From a checkpoint of a small mixture-of-experts model trained on Wikipedia: a sigmoid router.
Below are experts of layer 4 (counted from 0) of a mixture-of-experts language model. Rows are named up (a neuron's input weights, with its number), down (a neuron's output weights, with its number) and show model dimensions 0-95. Each number is 128 + 24 x the weight over its row's rms, rounded and kept within 0 to 255.
Before each expert's rows: a language model's description of what the expert responds to. This comes from a sample of Wikipedia text that the model never trained on.

# expert 47
It responds to: Vowel-led inner syllables. Inner word pieces starting with i or g, such as intell-ig-ence, En-ig-ma, av-id, U-g-andan, relinqu-ish, poss-ible.
up10 [142 127 118 126 123 123 123 141 122 156 108 110 126 163 144 150 199 126 129  93 119 169 101 106 137 132 114 134 117 123 118  86 125 176 127 115 114  98 174 107 107 156  80  73  84 131 139 140 126 139 103 132 155 161 160 144 125 171 127 114  93 137 132 106  87 136 119 121 127 111  75 116 103 158 120 184 130 126  93 126 141  96 115  95 110 113 166 123 191 115 149  90 133 125  97 111]
down10 [166 118 112 123 120 119 124 134 171 124 118 125 110 119  92 125 109 134  96 117  83 138 113 150 128 121 112 129 122 118 147 204 155 119 189 128 141 127  95 148  95 116 170 124 136 120  96 169 151 104 157 111  85 122 132 146  99 112 127  68 179  94 126 170 147 158 136 108 140 138  77 181 130 105 118 127  86 120 134 121 149 145 133 124 152 150 130 124  71  95 151  94 151 155 143 143]
up11 [172 127  99  95  53 113 139 121 138 130 118  74 102 152 154 168 155 148 160 119 151 146 154 115  82 125 130 131 121 116 147 130 138  80 113 135  88 161 134 120 115 129 131 100  61 110 134 142 126 153 117 153 120 109  88 131  87  73 128 105  90  70 162 129 135 119 130  99 141 149 113 143  91 138  98 165 125 130 121 118 132 174 149 130 138 110 160  98 166  96 118 104 122  98 140 103]
down11 [ 86  96  94 123  82 115 123 138  94 121 134 123 137 161 146 117 119  82 171 166 147 120 114 135 137 133 140 149 138 134 118 128 170 171  87 122 153 156  79 123 111 102  97 163 145 117 119  94 145 131 137 123 185 142 130 106 171 151 142 181 113 120 124 133 126 106  99 141 116 119 135 137 162 151 112 115 119 106 165 123  95 134 139 105 122 107 115 148  91 175 116 117 139 154 130 116]
up12 [171 117 114 155  99 130 147 151 122 150 128 127 112 156  54 110 110 121 169 137 187 105 118 117 129 123 139  91 121 102 125 116 159 124  98 174 146 100 162 110 126 123 116 163 151 126 112 188 140 159 134 141 125 135 168 123 107 161 117  86 138 143 138 114 171 141 101 129 149 139 101 147 137 122 104 119 136 106 149 139 117 152 127 119 148 127 148 116 149 133 130 121 167 152 143 100]
down12 [149 113 103 143 124 135 119 123 119 100 127 110 130 116 147 181 135 111 137 136 126 137 132 151 107 136 121 123 144 109 135 109  89 145  88 130 132 112 160 110 105  81 136 132  93 108 144 174 148 120 145 132 113 141 142 103 102  69 120 118 102 139 131  87 109 133 141 116 197 111 122 146 138 119  70 103 154 119 162  96 113 162 155 162 160 126 114  79 123 131  98 111 125 138 198 132]
up13 [121 117  54 115  85  86 119 110 144 145 113 133 140 142 135 154 124 136  78 136 144 124 137 126 103 155 175 135 102 100 153 172 172 159 140 127 161  89 148  89 134 153 142 102  92  74 120 140 135 121  88  92 121 167 134 146  73 135  86 102 144 140 126 129 154 160  71 109 162 145 113 153 134  62 116 148 110 112 135 123 145 154 111 120  95 125 117 135 121 112 143 126  95 109 192 136]
down13 [121 119 110  88 159 145 120 104 158 129 123 134  66 147 126 122 136 161  82 155 166 143 152 152 117 136 163  94  95 119 136 103  90  80 135 144 161 156 101 143 131 119  87 109 121 112 168 117 133 105  94 105 123  73 117 160 141 111 122 137  99 140 122 135 110 124 107 136 131 141 107 113 166 129 135 104 187 149 113 120 122 125 109 157 134  99 133 132 140 117 111 111 169 169 118 139]
up14 [158 181 106 139 110  87 111 140 138  78 116 110 149 157 150  78 109 160 116 111 100 115 118 140 156 193 144 108 117 120 116 157 124 196 172 123 138 125 155 108 120 112 104 127 119 132 167 104 139 144 170  88 127  84 106 110 157 134 121 106 117  83 115 145 106 145 132 129 146 114 126 146 110 144 117 128 118 139  90 149 129  81 145 160 118 164 106 127 127 149 139  57 120 121 150 120]
down14 [119  83 115 126  97 129 124 181 106 165 143 137  78 151 161 104 142 117 141 131 153 119 108 109 111 131 157 151 109 112 138 106  96 160 152 116 121  91 177 178 139 115 126 127 118 111 142 116 125 145 117 132 138 144 144 117 128 131 119 147 125 100 125 165 120 124 185 133 161  82 140 133  69 134 117  95 168 176 164 131 133 119 144 120 146 116 121 121 158 123 123 137 108 145 142 126]
up15 [147  84 145 105 137  97 107 138 102 103 117 101 131 150 106 130 144  96 168 115 153 155  98 147 160 152 109  85 113 108 107  86 143  99 110 126 127 163 129 141 122 135  75 154 146 110 143 175 142 140 174 112 123 151 162  86 124 138  66 172 136 127 103 125 131 152 108 124 149  80  75 112 154 137 158 107 102  99 118 100 137 162 159 125  95 136 109 147 146 143 136 134 171 149 128 115]
down15 [184 119 121 163 129 138 130 131 105 152 109 137 101 138 128 115 137 126 108 144 147 122 131 158 174 103 119 121 145 142 103 170 100 174 104 132 117 111 137  91 143 116 161 107 130 120  67 153  68 152 123 167 136 133 127 157 156 166 110  82 124  92 140 154 110 147 164 111 142  82 130 162 178 114 134 149 128 143 112 152 129  96 100 127 119 145 155 104 102 137 159 123 163  89 131 131]
up16 [132  97  97 147 123 124 116 151 107 143 145  72 152 146 132  97 130 143 113 134 130 138 131 150  93 144 106 135 145 121 128 117 176  90 130 149 117 151 173  98 113 130 124 108 138  90 126 133 133 122 173 168 115  82 145 159 130 118 123 132  96  53 164 128 134 135  96 122 142 110 108 115 114 126 139 182  79 115  93 167 150 130 125 184  94 135 109 140 112 146 138 106 156 104 138 133]
down16 [ 88 118 112 139 125 132 113 180 150 110 169 103 149  90 131 109 120  95 156 144 111 127 121 129 123 160 113 115 114 124 138 143 114  97 173 150 143 137  98 131 156 121 127 155  96 124 140 110 146 112 120 110 115 107 131  96 102 150 154 138 163  78 151 161 154 142  73 115 137 135  87 158 145 147 134 127 112 114 123 125 133 114 134 144  99 113 114 118 124 143 136 127  94 121 150 134]
up17 [159 100 127  62  55 125 123 119 128  82 124 114 151 104 158 157 128 136  78 145 121 164  95 132 124 157  85 134 125 125 162 131 147  65 129 102  83 171 158 148 112 122 131 127 131 125 107 138 104 145 154 136  66 103 113 192 117 123 126 125 115  94 136 162 149 136 134 124 128 141 153 122 119 154 116 109 136 126 144 143 134  97  99 153 142 132 129 124 152  72 131 111 108 146 108 126]
down17 [ 57 148 128 121 125 178 144 159 137 134 143 102 130 137 147 129 126  85 131 134 158 116  86 144 141 135 138 110 129 126  96 161 132 125 137 128 116 145 105 188 109 137 115 149 123 123 164 123 103 123 106 105 131 120 155 138 106 166 109 128 104 119 158 142 143 131  85  87 136 147 104 119 157 193  94 181 106 128 135 130 154 136 126 112 115 134  80  73  85 125 142  95 136 123 139 122]
up18 [118 148 149 115 144 112 109 130 139 124 126  57 125 141 144 100 118 158 100 105  90 145 142 146  90 163 129  86 150 134 141 107 105  97 154 125 152 106 120 120 119 130 129 134 165  96 135 143 135  96 145 177 142  98 122 162 145 120 145 195 129 117 107 149 133 138 180 101 148 115 128  61 116 153 108 139  93  89 124 116 139 116 124 175 147 132 158 122  95 149  71 118 151 114 171 118]
down18 [ 91  81 100  86 129 120 124  98 102 133 133  97 125 146 139 126 129 160 117 155 106 120 153 140 118 150 130 128 132 128 119 158 116 117  95 155 136 154 156  97 155 102 104 141 140 115 121 159 154 118 152  93 114 145 145 127 122 126 171 128 134 125  78 156 133 126 126 100 115 135 122 132 159 105 109 108 159 126 134 141 146  98 118 132  93  89  91 146 124 142 156 170 104 115  87 113]
up19 [127 147 152 117 132 130 114 155 174 149 114  91 132 151 119 136 164 142 144 166 132 124 105 123 118  96 127  77 117  95 120 155 195 130 180 149 114  80  92 138 123 121 149  96 146 126 100 143 101 115 106 148 107 147 134 181 125 189 134 112 123  95 126 105 143 146 111 124 144 105 126 156 104 112 134 158 121 144 147 144 136 168 120 142 141 115 107  97 104 119 120 108 144 105  77 160]
down19 [172 154 152 140 118  94 131 117 115 156 123 127 119 129 149 137 129 109 123  98 106 132 152 113 147 128 143 150 140 114 153 141 128 137  95 102 136 128 130 113 128 105 119  49 138 117 146 117  80 106 170 154 141 183 164 121 135 119 133 121 122 133  92 157 116 128 125 141 107 117  96 132 180 124 144 160 145 147 179 159  92  75  90 147 120 104 177 109 106 117 133 141 184 129 104 117]
up20 [ 73 145 141 114 117 120 120 106 152 127 121 113 163 103  75 124 121 129 103 121 133 122 123 145 149 140 145 102 154 135 133 144 183 123 147 123 117  77 151 132 157 142 136 130 137  92  89 116 115 111  95 164 160 123  89 106 128 153 188 110 155 120 111 142 125 125 151 131 154 101  84 146 117 111 161 116 124 114 134 176 112 126 129 147 149 106 144 127 138 165 138 163 133 123 156 161]
down20 [128 125 121 123 163 139 120 103 128 157 172 136 164  92 169 140 170 150 109  95 114 121 149 165 135 184 127 128 116 110  65 119 107 123 104 158  94 118 150 143 153 135 117 118 151 134 157  87 131 105 142 111 143 155 138 129 161 114 142 115 137 145  71 109 189 102 127 104 126 124 105 184 136 174  97 132 135 118 125 105  98  87 113 106 128 115 123  98 105 162 108 156 144 115  93 102]
up21 [123 146  93 163 114 105 110 136 159 131  72  74 160 160 131 100 155 158 118 123 132 125 138 125 146 144 144 140 122 106 129 138 138  93 167  87 121 149 131 130 121 120 117 105 192 108 133 114  92 108 163 138 111 125 152 111 136 105 117 111 100 125 111 101 108 132 140 127 140 110 117 137 110 119 135 171  91  79 117 115 154 135 149 133  72 138 112 165  96 160 141 116 151 129 155 161]
down21 [137 127  84 116 120  98 135 132 139 201 138 112 116 107 118 137 126  94 179 178 139 112 110 134 147 171 154  92 132 122 129 150  93 188 158 112 121 135  80 136 149 150 167 152 128 121  99 101 155 168 141 133 103 100 135 135 131 167 123 140 137 120 130 111 126 150 141 159 145 113 139 159 106 144 115 156 104 180  86 109 149 146 131 119 104 130 109 139 125 158 141 102  96 149 139 116]
up22 [109  99 144 107 121 105 107 169 152 108 111 115 153 109 146 147 118 138 124 165 119 109 158 160 113 143 118 148 118 134  89 162 124 145 137 144 148 120 128 158 121 110 111 116 102 110 133 109 145  96 137 114 102 142 149 125 113 130 109 145 104 119 105  96 128 153  91 109 141 100 109 152 151 109 150 144  82  98 105 145 142 170 123 134 122 178 159 115 104 139 163  96 121  97 114 144]
down22 [ 90 116  98 116 123 157 125 148 132 161 156 135 156 110 128 124 124  97  89 109 115 135 123 132 136  97 122 108 162 118 137 105 127 131 135 133 141 154 123 127 137  78 154 165 101 174 102 151 114 154 144 123 128 131 116 129  84 105 142 114 115 147 136 133 158 139 115 116 114 115 119 126  83 164 186 157 151 139 114  96 137 148 105 116 129 160 151  93 127 122  99 132 117 147 114 130]
up23 [115 155 106  89 107 136 139 155 119 105 113 138 121 113 132 158 145 117 113 135 144 136 104 115 124 124 117 170  92 109 102 130 100 117 124 191 105 123 114 117 132 144 173 140 118 122 150  95  98 132 121 131 107  84 106 119 102  89 129 117  92 147 162  81 168 132 127 106 135 119 139 151 137 120  79 154 139 135 133 117 162 123 106 120 160 143 139 103 109  92 166 137  95 133 165 144]
down23 [117 147 130 140 110 111 143 119 166 117 113 116 137 113 155 121 129 156 136 126 104 169 151 125 154 120 142  72 125 159 137 129 126 140 157 114 142 124 115 113 141 114 129 133 122 121 154 155 157 137 125 141  92 105 121  76 115  87 155 166 135 157 105 187  97 155 127 180 145 143 147 106  77  96 116  81 165 130 160 106 133 152 114 180 146 155 137 152 136 156 133 168 112 160 131 116]
up24 [114  99 107 118  84 123 123 104  82 127 114  75 183 132 186  76 101 118 163 108  92 159 132 159 124 162 118 143 138 139 121 116 149 135 144 155  78 123 172 144 119 135 120 172 137 120 156 138 132 137 154 162 136 142 138 119  96 132  87  79 151  85 195 130 147 150 117 135 144 113 134 177 183 167  96 140 123 160 119 129 136 133 115 154 122 111 121 113 166 137 134 148 108  94 110 104]
down24 [136 113 140 125 141 108 128 154 110 139 112 148 135 142 102 154 131 152 183 154 172  91 135 124 104 130 132 120 141 154 103 132  96  68 142 148 122  72 153 104 134  64 103 144 127 133 150 129 139 105 125 107 168 125 136 101 128 101 136 112 138 125 135 125 118 117 151 133 164 147 164 140 112 163 125  97 169 120 149 154 126  99 107 104 109 141 145 158 125 120 122 123 148 105 115 113]
up25 [116  90 134 108 122  98 117 138 142  94  99  93 158 147 136 160 156 144 135  84 114 118 141 134  98 134 149 107 138 126 131 122 126 136 144  82 129 104 120 139 131 133 141 106 107 122  57 166 159 122 130 144 167 154 152 158 156 105 161 156 110 158 101 137 130 136 136 111 145  97  80  51 125 150 154 122 105  94 162  99 130 132 103 162 121 123 159 143 127 132  84  93 157  94  88 126]
down25 [124  91 143 109 130 106 136  81 120  75 129 119 110 126 110 102 145 143  90 165 135  96 135 110 121  89 137 110 175  94 130 135  94  90 100 110 135 176  88 146 132  92 107 118 152 164  88 114 150 147 161 143 111 150 131  97 153 142 155 126 121 165 107 119  94 134 103 137 110 109 102 176 124 138 135 114 201 138 145 136 139 110 126 113  87 107 110 166 118 136 103 155 115 141 104 131]
up26 [124  96 127 101 120 106 129  97 197 140 130  91 160 117 103 119 131 128 152 112 153 130 134 156 133 135  93 118 124  74 159 130 142 140 196 121 177 118 125 105 139 131 130 136 159 124 113 139 133 107 137 137 138 138 126 101 122 103 126 128 140 136 109 115 153 156 139 126 149 117 130  96  93 101  90 126 113 112  97 140 126 140 136 154 171 160  79 129 109 121 160 126 177 119 174 143]
down26 [117  90 120 189 106 178 136 118 119 149 147 116 152 134 175 155 141 125 175 136 104  98 181 157  94 118 119 130 135 153  93 128 124 144 101 164 119 134 122 137 137 140 177 185 125 133 114 178 108 134 154 136 136 118 120 138 146 146 136 132 113 140  99 110 116 109 138 131 106 113 150  91 125 164 131 170 162 142 159 141 100  78 113 133 111 142 127 179 138 144  85 120 109 104 116 112]